Experts of a small language model.
Size: 10 layers, width 384, vocabulary 28542.
Experts: 64 experts in each of 9 layers, 4 picks a token, a softmax router.
Training: 505M tokens, 7897 steps.
Below are experts of layer 5 (counted from 0) of a mixture-of-experts language model. Rows are named router (the router's row for the expert), gate (a neuron's input weights, with its number), up (a neuron's input weights, with its number), down (a neuron's output weights, with its number) and show model dimensions 192-239. Each number is 128 + 32 x the weight over its row's rms, rounded and kept within 0 to 255. Numbers have three digits each.
After each expert's rows: "mostly gets" lists some tokens that are sent to it at least half of the time; "comes before" lists some tokens at least twice as common just after its tokens as in all text. This comes from a sample of Wikipedia text that the model never trained on. Tokens count by the router's weight.

# expert 42
router:183144096128160108139104134095185144149179079123091128139127116107097121158109098150122091076172138168128099113186119131158103093066153096110151
gate0:103122098124136165116190127181137179129167107135119153129151103133119092154155135136135100094115176161099134094110160170157137159123172136136128
up0:139133135100118082102135116135117152110091134132090131179152119082185132087097112170125111097083050143197066130123173097099097110122155157127183
down0:168141116144140125156077150177093122150187175074155181183123203137141124096119161136126121130126091140100139147115064132106156132123120140141150
gate1:161053108113168128174143100143174176175170129184183073106090099132203089118135111053077131085132099110165142112134135116121102088124189140144183
up1:119113171153123144078102108175144205143136117151096146116143085109146147133075150175098133081185111119210119096156138101103147187152122199178142
down1:105185131093143099125117109145173129124128148196231143102157162040162129140144133116146118148152095155123164167075068148101065131085101197132136
gate2:130092124116143157111112143082050115132165156096156136181126138143078121132143175082101128107095105195146096141132087124160171135076087166098146
up2:103123118146147103179159095170093114127179117214151159104107148147159175128141161078170153043067166118086087169120027117143158121161079089119140
down2:082167133146124068187109076126158084129132148154137118099144134185090175148154163074157130160093104096129120122136109114177144108164092116141080
gate3:140156153051189161114112129183104166144084101123073157169087083122073118152077108133114134145085127153150118156121189148132186166117131099169173
up3:137095109112178137096173156091105146181145109099083114106091160110139059106134087100121126129115114101060157096163168167090120123121056059161150
down3:175133114146138143194118168042105123143119158098144041169169157098122173110094156086112132144152116106119161122160087164150127151100102171180146
mostly gets: "However", "that", "again", "however", "said", "example"
comes before: ", ", ". ", ".", "\" ", "-", "'"

# expert 12
router:149161116130147112133116120127133152108154111136097125180140112126097147122093056105136119129194148130114104119142134148143100060078190126129154
gate0:151121165160113082140106119113095145157172064131121134124145113081092124094135149136165096190139066068148210125159170189196080091139196132138181
up0:092118121111148067134126109137132158095182153133115110113084088175158130114121161119090128097086063077118081054109195154116119101116180157111112
down0:169152146145126105118112194106124168107081111155135106121139169118143168071133145096116098125126095072128183147101088150126111087083102057136112
gate1:190122170149105170116100086136078117158104098093118098067141108155124110168127141110192067088091136167116224153135148109137122125156144119185167
up1:172121113134138089165101044096146113160151107123086116172155143076106119157125158102176133064122071128087190109141126195133170095097132144143135
down1:123137144083187105161108078158146127161201149152142100129180165130170131156125121081169061123160108077090114107180126172200137129098110147116139
gate2:110126147157071153135118161107151100129156156114124083108086120077121088169154122155141133115097113131150120080051130110113092131132131143140126
up2:093064133129149114121117084098133190125093165170109208116135045128129129144155126165103083126078103162184140101143123124153119102083074100143087
down2:152175120189046104124168135181156155093147093114107135200145158100175135085098103213151147163038091108126086128168116073126121121107118098136143
gate3:121141106156089074108104078152105051201123169148187108139116132109134079146103118125088118171170108112115131143169161170100171147102115106099143
up3:109180056148132155108161137115139166152098164113150094165101146153081160154123119158137046126092059170159129130179176170131116122089089120129159
down3:085135137103212120113169160149082176172100102098128164132172137135170151091193131179091161190100134155074127124110137145093172136112080080090120
mostly gets: "scored ", "finished ", "touchdown ", "finish ", "match ", "win "
comes before: "the ", "a ", "in ", "to ", "his ", "was "

# expert 55
router:164158107069165076160124129096168117109182094150134161144134088108134165117120077110143101114182116131099119102142124165166128038066209092142139
gate0:158111122165095134157092180119096150121099128151126128115140137132140151090175146105131115169152055103120223105177121135122121090124143107138053
up0:073122055112056164108156136127139176097109140132138131167059113137129073153113173185111123108067196140131128109138123188113195088117131120124169
down0:191142145100147118127102148109144154131089111118110099107115130115154065143108073093107187132116077109141122102129090114133064120084104099136111
gate1:167138166118166162131174186114164126131158176079150086133119164143130121168158135123119079115123136156118119139146157184129084070161115080162117
up1:153144114104119128090111141142106103080088135134105122091164163115120154105125156145146132161100170130176155134126182095171100159122081168062076
down1:119091102107148168101209182099108094166108146136126081170114156093123110099112112153181162138071162103099137162132088164145153118110104173150105
gate2:074064111147106070174106125169179154103052116033156117158110103137118095065116135096171102141138112106125112119167074091131177153192105084099131
up2:127165141059183145119094091081130106161155184147151160139106110136098112092124069106086091098114158171131099116171143107109097165130162151111179
down2:151101107185127163109128204109132096121124174109164144179179114141153120139099121134097141109132158103172135127137099118112090137121149072109077
gate3:157145095098087106109153136111110179098138113128114125083122167132110174102121130090118112124144106122135139112094140122091112147139152075169142
up3:127070070161166192088140149103128120145155097097110142137147089146120182052154130061102141105076138103103156147103164104171084157182145177092096
down3:084165075145095134162130146142144143088133055162129092180078152192151159171170125139087091081099137154132145131133142141131114073125147162137120
mostly gets: "became ", "was ", "becoming ", "finished ", "been ", "won "
comes before: "a ", "the ", "first ", "was ", "also ", "an "

# expert 37
router:141143112084143138126127130122161185103138068164080127144075109092152135189089126143181086116191165177080110132173097115158115079072134138109142
gate0:160127126118140077153074100134140157123135070107090089091096159128181187126154155085148106124061147191157045134206154158126114134128119146145104
up0:160115130098088095132156085094126116116102120122170149061140105157120158080090191083112144079180112176127149098151114163097224148130158110141136
down0:115099096123135130204152156101155135144166145131119108168157177106110185067136101131136097110206139163120176107105144131052123125094159093163108
gate1:152077085123156127080093088142116169154097195125184137151106158105169139116106173073152110147171135159102089147125151046091090137159107133118123
up1:147116116171107152156155151154085110132111154165112168112128094128106158117088144163088100103075143145118111195115148107078165096109175091116114
down1:121132106118108096146131117201130152165154153088164109117078185139119119110163070130124090133084115123084127131168144111094092136136129121091109
gate2:208096197107047114124113118126123133077107094145108111108091149141157108168197158082111170134155122119112193168104093127152160125145061083046111
up2:132108135146149108145085135123168145120172156111054145163160112102109087140147141115112152152153126108076158170105103178180124186142134103142150
down2:106121100255104101137141109167207135126138062136099108125138112138148080094111036134139119151143115116138132109117107121123110158180107147129185
gate3:105142129114131130156171191068090131103144178128138134135136127121112132145105101098100095134179171068083140121161141149144122163141033185083091
up3:102102159097117060114123163130104071067130099157199128118102105161186113131153120124096149108081149090108162093111122131120128123101103155089164
down3:120152174095105082170104162093130140109112107187192156143136143171091147096084108110073097158131155128058158151156126147097078141148071167131142
mostly gets: "what ", "You ", "If ", "how ", "because ", "We "
comes before: "the ", "of ", "that ", "to ", "I ", "he "

# expert 24
router:147145144112206102152116136106174151125180067135110161147152076092115162178060109126170144105221104102124109114151086122136119085099187118111149
gate0:075069133073101153096197135118114100070119080120130070148136161122144080128114163121105132121130181189135149186128133123171149137180072057069148
up0:135130084124119156173165132116139135186117079100109078180118111091129147169077115159171156137117146157104145105091064132117134148148088078113147
down0:141118097140158143135112133182104075135119196135190140119114170070176096070084087150121185134112114124162159108047160123049138147119106169088147
gate1:112171092089081127161129179131175140099186143158132130095148160067137120107143135155076122138156141140110141130141137139144102141111148187156150
up1:150156130129179167169135128148147159130124132097127135111104092093140128173106093101130124110187150100095181151070101190101146054122134161082143
down1:093149107116142118111148103113137121179150118075068121159207110135117135110163100107204133086137103147069210150109185149100118108123122117147127
gate2:168098097069111159105102094127118129128144139068108091172134149108097161087138117090096149166244104130146161160172115158148133083090163139133102
up2:148094113094100105143084167077157119092151140146122090154203066086147091195105128127100155113157124101121100100169086064199146113172136185096115
down2:168103193131086174103161068192115102107153154068149108128142093073110095070111103140128124120109102099117124081092146105095162108120175179208169
gate3:090140120102134176047106075115098122131078177162100116039097082132119127151174126108162142127136138078118120181173136123189151076133149131124140
up3:145153115086086105138194169205155099129115102137192059160118128127123126093130113138113099080111142085047141124057079166077145122170075128110075
down3:123165123129087178178096138158136176109136095066144161106114082161121092132171078120083105084159115115101144169110148145135104133107105110107144
mostly gets: "located ", "occurred ", "arrived ", "occur ", "died ", "premiered "
comes before: "in ", "and ", "on ", "at ", "by ", "for "

# expert 63
router:136119105106204097147131100104144146164152084145116133166106079122126150181051098124142119084153135145106117111172093099149140094077183138099090
gate0:207054144126091122083179148130106133126148160059122122130103174156158151167072071124117162160104094101170158173139111065163162151161133162154084
up0:123175146121137130113108083182070134082096097168062147146114145161148089117083114134113134154247137155079121114175176058114167077165093101116113
down0:182102143096063092146115132175124131179084131170107165160160159105191183166166104084111131099126110138085159096096156146136109106132126120096107
gate1:170089132100134122143158096192143120168147107105134113140203097177107153141090172170162111159141124121141107076153081158213082105089111091125076
up1:103177120123164153181125151091111142107140101127144094105162112132110134086120157095204169130133119121115174125068145147106122103116144117109148
down1:162100137143173124105131166165137115145165134126095091098196122173099118111105181093217168106098128105187121156170142127160150127131190088132107
gate2:144085115144149114118107091145068087111101116155107160226196106128181113094138085099135132142155095195138124136106078082138138096099055176137167
up2:106135138181074131114157067106090111127110122130153165088116114117120132150104146120069132138061126139090077098058140159180172137136138177116081
down2:122154108132172113164096209143090146130091123031146158143129111104127070124165112211121149139096116140124124121124160133115182137121147165157110
gate3:114138085177163137094118167139114142150160112141093140145166154156147114085097185198103084137093113094113105173096100151135150122090188132160191
up3:159060098181121183178092102142057085087143075157156105124178117162136145093204073135079142143134125124107096080194144110122144145120176057053157
down3:121174141134091126157149061126137115073126111124129169117088166212131140149076115141176150038158092129166072142202151048106127157146098149081103
mostly gets: "variety ", "amount ", "part ", "word ", "character ", "subject "
comes before: "of ", "and ", "to ", "is ", "for ", "in "

# expert 38
router:155154109160187077146092081128138157115166092071121172138142071097138147143030103153149107070150117119131130083156114098114130073102180109063143
gate0:146158145129190085156178062173086158114092121120151075109156089038125173073145132166083131104100114140141138104064144128068160149075059153153115
up0:081099136072101089184141144098174086148128179146095119150152123065182117147109149067076135059093077197117128114094167152150144122146144186179126
down0:072161099128069085124130160163195130126085133141134132130115095123163169134108129097112097120183141134162073098121089165092128165084121065118101
gate1:088118137156098135122065116187117121089088124149150106137075119158141128111102062108142117040169167139098119111169165153111126152134171161090157
up1:155109152148147167130175118188102103146136122140060142106141101164143117123133137130111141165119124103091104100135133074097095143165119115074065
down1:123163118149122127158203118067129160109118070107147133133139150175150106075134151157133136120131177129096144137157097126097141151158088166160127
gate2:130162158151176112163115109095131170191133168114117138187121135107126044103140095114087121135145095090149084113085091143099070163089183076129173
up2:156174094102116099107121132110165096153111057139153074132107140129127132127110147089083091097148129160086147082162095081085129042136152127128083
down2:181150165125135099116093164159117102144135087080102141093074099128133106156108197098121093113179114077122123139143078110185095128169175152129169
gate3:143137113087129095116135145128132070083132129150097156174096094152124164124095138173086107166126177106149148083176058149184148096150096115180076
up3:098127083133089100182132100191113170165187104131166096152095095133136167068065093159145163114029111112162159126150104130119176120118122151145124
down3:147160116126169113138106143118126109118145132109153076134125146145091120150153178106177079112084119076143122122158145094140101139109091136125140
mostly gets: "Operation ", "War ", "renamed ", "known ", "shortly ", "Civil "
comes before: "in ", "of ", "as ", "to ", "War ", "by "

# expert 18
router:160119095139126147194085118078138171123171112160133185148133079111095127155090083101155105100205089102146069093143130152176107116072133060157116
gate0:115085081123115097154148150097132149117112134177158180184201167139144137074083150153163117139180129063145071152143105144122170124114130123131157
up0:127130103097086142136142150052077129185113126165149124161172163148190122187106107187100137198129077126117120139135102113064070137093083150133149
down0:157095139198104100145102175078143154120134114154136148083151167148123167119146119114093144114054123071103130109111086095072100111138140196096109
gate1:149155151164149121118144066130175141207172137135094150119116176217133158153113144119139116111170120108132088144176108114105081117068138115095143
up1:093078168118207121103155199113106199137092102095169175113137170128143179176079137172077175110138087090147200173166148177192141154148130054159109
down1:169095138097170135107192170088123163117128135146105104121115098154153130144131127145073161166163172199145164127154119152131130134101172143145168
gate2:091145152104123170129172172111093069148077148180116163083117046114144115160149137195122111103165111134124109163134133124099101163164137146080200
up2:160128097142159078117092073133152068127162122151145059120080118096118054109157098095131173096142140143128164183096092112089143124084115097117156
down2:120142147098162118128206168160140115109157186096133075195037106099123099099131096146110117089132114160104118145095148146130091110022144036056185
gate3:147166114107109071125138093061140124151176151123155081109167172126103122136133073183131149142182144103158082079147114080145116174112142122132131
up3:074146088150211193140149107107112178104134078147132133118127130117157126129227096091141155135112121132151094131093246107120153112105123165125139
down3:119141072133154073164103154082142127148070113112108198110117096094132085133114129163131126136079071157141052075146193139066136105147082146131238
mostly gets: "MF ", "Candidate ", "Apps ", " ", "Loss ", "Pos "
comes before: "| ", " ", "|", "0 ", "1 ", "+"

# expert 6
router:154139120132129095167114112084164139136157090103106163107101059096154159159031074149152093077180101132132134113200155125193122068074171066138137
gate0:104152134159097077120126120119146074114116100104178112089122124147110093101154085153147125153149164125121125161114188094189166125126155150127135
up0:141127129101126072113100086202100130206113113109099138153114124132205106163194131072193171171148108142095112123095144120102101112097111147122160
down0:130117130152118124107087128174155097221126146106120201102162139134126135131121168184155190147166092093137098136117187127111149127109125126154070
gate1:172122104053025139114074133182129063177148143136132162179106094184167099138171142093143210120114104146155106105171127105175121104123149148094142
up1:159115122156063103133129164139091139116067129114143099133162112156167114082074156155091037100112120136159108165181175130124163158163144129133110
down1:147138148151123187118154129126098174136138132080151109201133155103061108078149157101136198168163203100146132180139079121096163142166081096140106
gate2:112121101152133124119116117151184125161128147083136114134128125170095162151122147077176143066137124092103127123178137105120148183131141097153163
up2:104150152117149092170087150185146138154108176097176146131127108133068093125126166151136084122129168154155068091139118100079146118137126138163121
down2:117088118144213144104090149097101113107161132167181125175064128117119101101149181119122146135123156141128102056145081185104154124124113069131090
gate3:138088153129108136116186123124137170126143094136122137123145095120139153146135063176096158159094153081124130095070109155175127083118078089118120
up3:093152124204108091140149122129141161177053096147124140109131172162136174101138079099155089151099143140105102102100145107157190110053117152133124
down3:116143097113085165110103048116104132181120092147115153158122164134142109057090170139110142141181108136063098142163119125132154088116170189108099
mostly gets: "married ", "Sir ", "brother ", "featuring ", "Spouse", ".\" "
comes before: "the ", "He ", "he ", "The ", "In ", "his "

# expert 56
router:127152105139165133144110112106163168126137075102095158143100100101134163151050087148151100099197146136128106146203119138144120069054192108100159
gate0:101180124120085113109104138121075158129129100106103172098120129073085168133061140174066115168132147113160099165140122163107094127177112155132158
up0:164179147174102139179186170105148097115097160123145131090239087111131115158127120168099166138202149102133170138157168185119060160170147136134160
down0:166144087105121144113165141142138144115128086154173052123170149173126187152093077142104067139161147140120136069149141102162124074141107175078096
gate1:093101129135148119156135137114108136166110114166137109141109090113142114078131125094106119147137103090176093169086125125080094088085130172109134
up1:124158099135061140180089067161147095152125082067100085205106099150134081151112152127152127087140122116176150167151122176160136113118106132162146
down1:158116147144167097139170047082040139150181151144179164203149170175120097093117135149153071089134188129096097137149081107107169080194137155113114
gate2:097149147126128103096101106145061162149096098141150172120138211118151159141119149078147091138084120153168100198087090154107138096162091155082091
up2:108164143082156090210124100109174092133158087161127099120080154086148153179115047141087155154081160104089107137133140115099124149091095158072125
down2:116152075097102160132129154139122143145145159166215119153163154071147101121177162086118126134206177155150178101110137147093111153100133119042147
gate3:086170124156152044130095143150145173098129108113083144133126134130100146135150093094102128159195097071095170164197106144138122120085160103164106
up3:151148114110193120095125137149131092121083099143198147156115148117137170109144130133100177151111115129139126114190117079075132113140139090111091
down3:180118073109116114127115124096131131093107129132060151132128177129188119129136157077192188101137080158090185152119130137099121126116164172123106
mostly gets: "when ", "because ", "where ", "while ", "When ", "While "
comes before: "the ", "he ", "it ", "she ", "they ", "a "

# expert 16
router:162135100144106137135153130128191145147138124133102146135134110121086127150108084143154133104213144145099077110147102109132097109111132122128098
gate0:112063086165082146098066155135078141146172158164133155151159120145097106150135133117131151159134084141144123126111172127110119116136158123130187
up0:132151089175097156099162172112080130120146152085110173106173143140176120114133121093107086131131124129143130148153113140153145128077102097118181
down0:108110104100131112122104161114169083074106126132124074194127122096156108112224148111127145109105107139124063123148158114123070207104069070148133
gate1:100128096118109118147093120163159114110099092128149121084097131145148151113136077142157165124138089100111089160086135127142126101134118156134117
up1:055126098160135161108149083092107128150143115095118132149147150094138171163140120127163108135139119147084144163127118153147098145149117122106175
down1:113191045165063123154143107157170137157120122118122163113097144125131109131135164112132148178115121120182174131133159102135107153103148153136094
gate2:087182121094164157115161098137158172161125125105104146105180152172104138196134099099129150094121108094145133166171096135124124151107122150178096
up2:129103094178135107128130115166094081193142100143151203115080175152166088043110100151111143159081050140113138131141145093053113110166159121131132
down2:099182185117139063120117129088119120110124065070109158119084144124165140088153139136131108119122132109166120144110161142122158110165147117125111
gate3:148117119178103093154121142094069164103123145111177068150145116117104222165085069133118161151168210120034128194134107085161077115115131116134053
up3:116105117181108125107150162128098159171197141080060102155140061107120164134088114133105181129155138214103150119104173071208127095140150117141101
down3:082113220167126114126111143160078141119158176149138119119094144114096112110151157099150169108106135178117086159144134068170158144090125141082100
mostly gets: "Height", "⁄", "kg ", "Position", "GF ", "jump "
comes before: "- ", "m ", "kg ", ",", ".", "% "

# expert 51
router:148132094136146111173064113098163159151132083104097125115143100094102154158104083157146072072188120148140118115195129151137111110080133132102119
gate0:149145072098099122093105141115173083142136172110122115120128147100129119118103069116139136084197159099132110057091105184081175118134120117114135
up0:117127094123129106155177094161124160163194108061105050206117136146106092136111114131139145151126108106163116139104120073104125131098167126092092
down0:110117140115140139124153143088151154106086158077187157166149168151152109090178113116093148100083173097152198125106145131091118140114135096127082
gate1:159128168131106141120122177177114176140067121079123174095148096151099135145072123135130110130126131143094126096104064144111124102174103148150108
up1:127081106045145146164141091103167091189100108171119179150146105168151076099127126081078166099138176107157104107135153078138169168120053079099162
down1:175040112103103126178156070069111081110165107146130118081140156151166140117152137165139131094038189153108132141159165136155164177147178132113095
gate2:153174146148151125160137144048130116090186160111079146183122129102105139105108142084124141121078116103128116117135106132192149126122188093110132
up2:133152055188128097128144153189146136126139070151097119143154088095119124097116183141118113081097132101137108108132151147093137135149156146084136
down2:093115136098108121071124162101118124159099120105128076052123102150114142227135104117125101099047112146142187158118165101149086131136137139105126
gate3:079158058129081108080146119215080127141121108129109050120100175123096139158126146150169114154039148091125129113082140118101129181115147130141181
up3:102149148095130140108140144188161182128169152072132119120115160077101128128102092106109052130110116147167125127184151091093120132137092164122077
down3:117136121149111129186144114093126132111110142102152076108174132130110112180122146151110141135105109093109166172138104114139165118150093151150140
mostly gets: "California", "University", "York", "Street", "London", "Texas"
comes before: ", ", "\n", ". ", ".", "; ", "'"

# expert 45
router:179130134077136079129100156099196167154171138170087182134093102120130123165058066140164123111174135098082070113195114166127147105089124125121129
gate0:130073153173096080063161110111108144130146103109125167091216155133168113163135115100081125123174151134144134135130159085086207114148129108128147
up0:123166115118106145151131152132120116145074136114119134081136104065126111119119105131135159113131133155155086134161086078142165109137114165077110
down0:161147151178148132095087159133116134163119145147151096073079201151113187108167098183121144184134080105139132173150189102138158152150064190127122
gate1:128054123079147132117144108142120091105106157123150139153167159176155103109023168100114115141117151138144163132144140113113129107143048164128117
up1:141176129122135198168148112100100147156110108187025113069086103105182171160143107211139165203164107151165119185113137146138125072126131089149161
down1:157202116090176102107147134112170032077136137118124088084085107195163091139111116139064150143191125048138113111140128133082158100152167093161168
gate2:155149124099137073119167161093163102117139095124113166107155152089123147180146197120109175156197108070126092108151168140185126128074109143112131
up2:120165084195130115132165137125122130122118109136167095191050178158123164135133103204087132142155133085142151182067172126186126159149085101126171
down2:160129148101175103168069131089088120099098101086154150132144129137145111135149121158131144093085113067152106200116167139132130141107088096195143
gate3:157142107111106134143134089112135124126137172177111165143128108106135127162063098101132136137091128145146121112135122150104106164033119091138100
up3:149131104142123135144108117150109138154184127107117093187062083135115158099126112128132064173094188148144128109135062123152164152096117144146193
down3:144152093175067135129152042151124150170150148105140103108086166134142085111101110153135153132171116124109140132096149138135141099083184112165058
mostly gets: ",", "978", "253", "£", "⁄", "Elevation"
comes before: ",", "000 ", ".", "\n\n", "5 ", "% "

# expert 13
router:139169121103152107148086122097161139107142134164077139119095101111096131172042106174190123087192118148142082059171124123207128113113152093135185
gate0:159132084128121131141104115157102115110081149118129129146124136122126095160143124255173150104178077172170127149170192116127093080148095116187164
up0:195129176111111141176094066111166135115168138221112203119104092095162155223147144138157107099147142146151146141151160087170091087152154121148155
down0:135148134138112117230214103088117178137130061194255151147149102134167117120141125171134152134211178131129086094131154156165124141143141107098157
gate1:113106111115175129134136123129112145130145155133111114169181182166086123125136140178169151175110133106184080090149099107140159118109115063158099
up1:144152180060138104158122149137117111148102149091071127170131092118109104164164177110117100141156140111096127159132155121105162159143117126176105
down1:135104128127165129134114131161159135128122159106092143140153175116115074069179113124136155135068114075177158173142073135116084117125091105157101
gate2:117110083211171152051166109108121131130140140119138165094166126135110142172107132141161117171093127186150094142140128117160084123052172080150126
up2:155130135190083099224135107118114080101122131185133138136130141134087163126086141140136133155183162098116118171161104170119152105125125138094168
down2:102090193115094130151149164098120128150152104164129165135111104161138142155085128152108160213046210178171085084097143154069134173116116142100094
gate3:108118219129181131154164135136105110158102120175115186173092139097114217175132125155134120183070153109073154117134132148124157085129123145118157
up3:139145097139185126077092143116100093110082109124148133160136159084066140171195126120095074135094147132130079176168168132148112128164100073107152
down3:190084066143137161198091104092169166121113115151146066066118152173103148099157112102145141134169134147157139109103142194098138076134145115112114
mostly gets: "%", "census", "% ", "votes ", "census ", "majority "
comes before: "% ", ",", ".", " ", "|", "The "

# expert 14
router:143134100116100086143116126142217163142172051167101127094128082089126130150112107126136119121176139154099090097200148130149098081076136087108091
gate0:108118113201139150084088155149097175134123127173184072151150132131166171132135119113117104130170131100129104104120143133167131162101116151130118
up0:155145076078173088091140108136108107150116167117120116131112179094111123138170106167159143112111090121117106092128139124166134142160089094130155
down0:129128132133145150097163132152167181204141138171129154087121146067128119132061101196103107180131094120117160147152112180126082172099184081148116
gate1:095101143101056156106159152140134170090116129125127118099114079123069148163149088068105062137135144107076124113136094084211123154122075134065115
up1:124099155155089136134141139160106144094115125135118137108105125115071179129171073066125108127212119206119114132064150135141127082106099073097157
down1:147156101095169099109121073155166143134148108101149097072125114123061127129040122154107123107255202138126114109123139115157134149102132088123121
gate2:109172139141127133145110146065165138147125078194218148064081146046145091083086178094148118096217146125080132152126196118218137132162157098125122
up2:116125108153168173128133198091101125135156123118174153109132127133123083099154173122109127146170041116169113148093085127087070124114124147091092
down2:168062139173113082206115170146151116093185159147106175143110131100143095098110121129127095091134114188120108181096128133125163177143167192152182
gate3:120102141123115065153057175160170106134166089057187136193132129119159010099099123183175123167123079145107144103186114099131094123096132156117129
up3:089104136173120128112145186093131180117103150106168163127119122171107068162112142107113138144124122116176095101131138168125080136121143096111078
down3:137135122141112161068113114105235162194069117101138117124157204104105115061159152181098131222162111063084159124155086112136084158138144111078129
mostly gets: "mis", "li", "ati", "You", "Even ", "enti"
comes before: ", ", "\" ", "ed", "ed ", "'", "er"

# expert 11
router:148186110121131117131073117117177187106174105145067141161141118111127113189074058144146122063185126121093107138113124183146145078085120119148127
gate0:163126137119151121079062108146149102077135123100138134095191112116176089152107102131136128115111123143134077169148125112108040169156143076046044
up0:113066120119124132118166125156152117064137107115077110156140133139108128123127115121164141179169089105067127127145155085145123109118133148172124
down0:070074175099177129157185137139123110103140129141054141102138114095105099072115169155156130174135179135111096116121155089152096080119138113158150
gate1:183147109131151175107127153090076123105158156092112061126141114110115124147101134142116086124067148136136140106108059076177169048101094149134165
up1:152108110090168153162163153133086085161138106169153162161098183129130169117148154126138190100077091115126139174094124130154099167140104129103148
down1:145080096163108121124152106124113198181117155048122108122162174133109132122140125063153076150109080161050162157145135085073140114127120150136052
gate2:156125133120092194151114086167133156082082141129137147074124143150138122121116102112134083201167127066133110168184117120126177164047119150126114
up2:131111140128185120094154094098142165154127128118149159133080161094062117064137150084159155113141192102126137098138116165118142119137096123054111
down2:123090057205083062097125140123148168164115140111088096136079139121079116145147153159145145119204119098160166102141158124142098191097132152102152
gate3:068167127137140129125138092157121121196138068124082152149141102116148157129116161106127109122124121048106147061069169159136149194107148160170178
up3:140058095093178169070146089146100134133106131126054130101156157125103144110125124081130125125172113091146074099167125157094083150111104108213161
down3:134174144133173168087116122151135150072160156110137138109149102137142130102127102236157105171075181132149074146121169123140134157138082163077101
mostly gets: "}{", "\\", "^{ ", "UTC", "^{", "(\\"
comes before: "\n", "2", "1", "0", "(", "3"

# expert 27
router:178128121144138119167112096081175136156143078126122202163152051106103135145036088136125093089186131121134082161145151112182108095093120137134153
gate0:211129135157165075199134168061090112123118173144066166120109090131118133147067141093142149089118152128118139190155125085161129146182133128099104
up0:085125187145101106098133169132078117147116133129144144176132114178119116096083145170171146168103157091161097077109135087189121141093125177146159
down0:089107107106163116126190101153113137120052132090117136145177193202224129054146103172124155142155156057139196107104206140088081109162135119133126
gate1:165163121117111135125125169155128123115056070152119148157159113195150086157147072147094173107137205147138129106116143102136130091175107151101157
up1:182128137119093119096141113127112118104141118152131141072182136112120123126116068124091111135145168135114062105115184127125114100163165109126143
down1:082150169119109116125156154168123085177130062176183145108089137127141193126147090109135092101146051099136169082106154106129113113160157109121170
gate2:125181152132121112142081118106186101135075083133136124116132142046200141119120173094117182095181125164143154152106134136168124140180140144166120
up2:140117061117139149133142096117128171102156093137149103101135073089117147114139145110158156123142035170101172164123104112114159112134157115095134
down2:077113124143092138099165149138118089114179171111094123086116083105077192116129108114178169144114105184129161129081084155145093104170137181138103
gate3:195142121145139147156078140121076161158104105160102128080128107098100145105150137108092190141157145106109152181134156104169193115141146061140143
up3:109112116124124140112091177121107151167150172142099101109176158134130166094187113082117148108125143134121072113152184126125091163107122118099152
down3:081197171146043132076139170118137105167176132151141165138089060122121135151167118150124065118146108088124173121129171152171128163100160145142201
mostly gets: "198", "201", "195", "199", "191", "193"
comes before: "| ", "2 ", "4 ", "6 ", "3 ", "5 "

# expert 50
router:158165135124158116146106128099138179110140057118123159131080121088112157126106074113171123096193086116100117121158136100172146075114118095086095
gate0:107161097159183086156163197105135153162174149123111150166090115094147118087130162141156115097126136188122132150051107124067159123113200100143113
up0:094089190125099083128216201169102120087167131194160109171092119121124126108123109107094122140093132121160175097146131129138111080100070142156087
down0:116089115112164118140124084040189121132141160084137166109101131122110148184091139185155149114085066151155100101040106178105102110128142154152070
gate1:146126103164103152156146075146122157130113162171096171086067190175104128114073149078130143115141116093049172138130143136148125082147095130091134
up1:099104103126117111095148127164124109158151150181114171082153143157113100202106143170083190114143189128158119148117121068155144143127120144172179
down1:038117114202067169111087107106108123148151142146118140144130095076170092165146100147121080129146129184121126082166133136092171152142145164119121
gate2:115094129110112162122109136082100145140134148071146171126093153146130174153052135157122097053133090174175129190143088147152041202108125112106117
up2:110145152193134110134158137175141210133116115138156167104183130161103074147130147181113131167091123142151155114079078165114118037105114124118124
down2:098208194203158129158162121165080114085175095151182038110127139110120082119148174122101127152169148098129185159161131191120114111084102148123104
gate3:112148123123118118131148160160127132146143125119118178126109127167138157166148104156117171064065083130110152117154061159187111130149116128108109
up3:138086152217112127117100121123127132065135111081113127122201138161136128176115091101154176126156149128099105190091073160167132096145178128110156
down3:162067159202081177093150124150097141159098068085137069121121099187120110175124074118072118100176127110135155055155145131142076080104151085105109
mostly gets: "\\", "At ", "$\\", "LINEAR ", "at ", "{"
comes before: "the ", "\\", " ", "least ", "$", "1"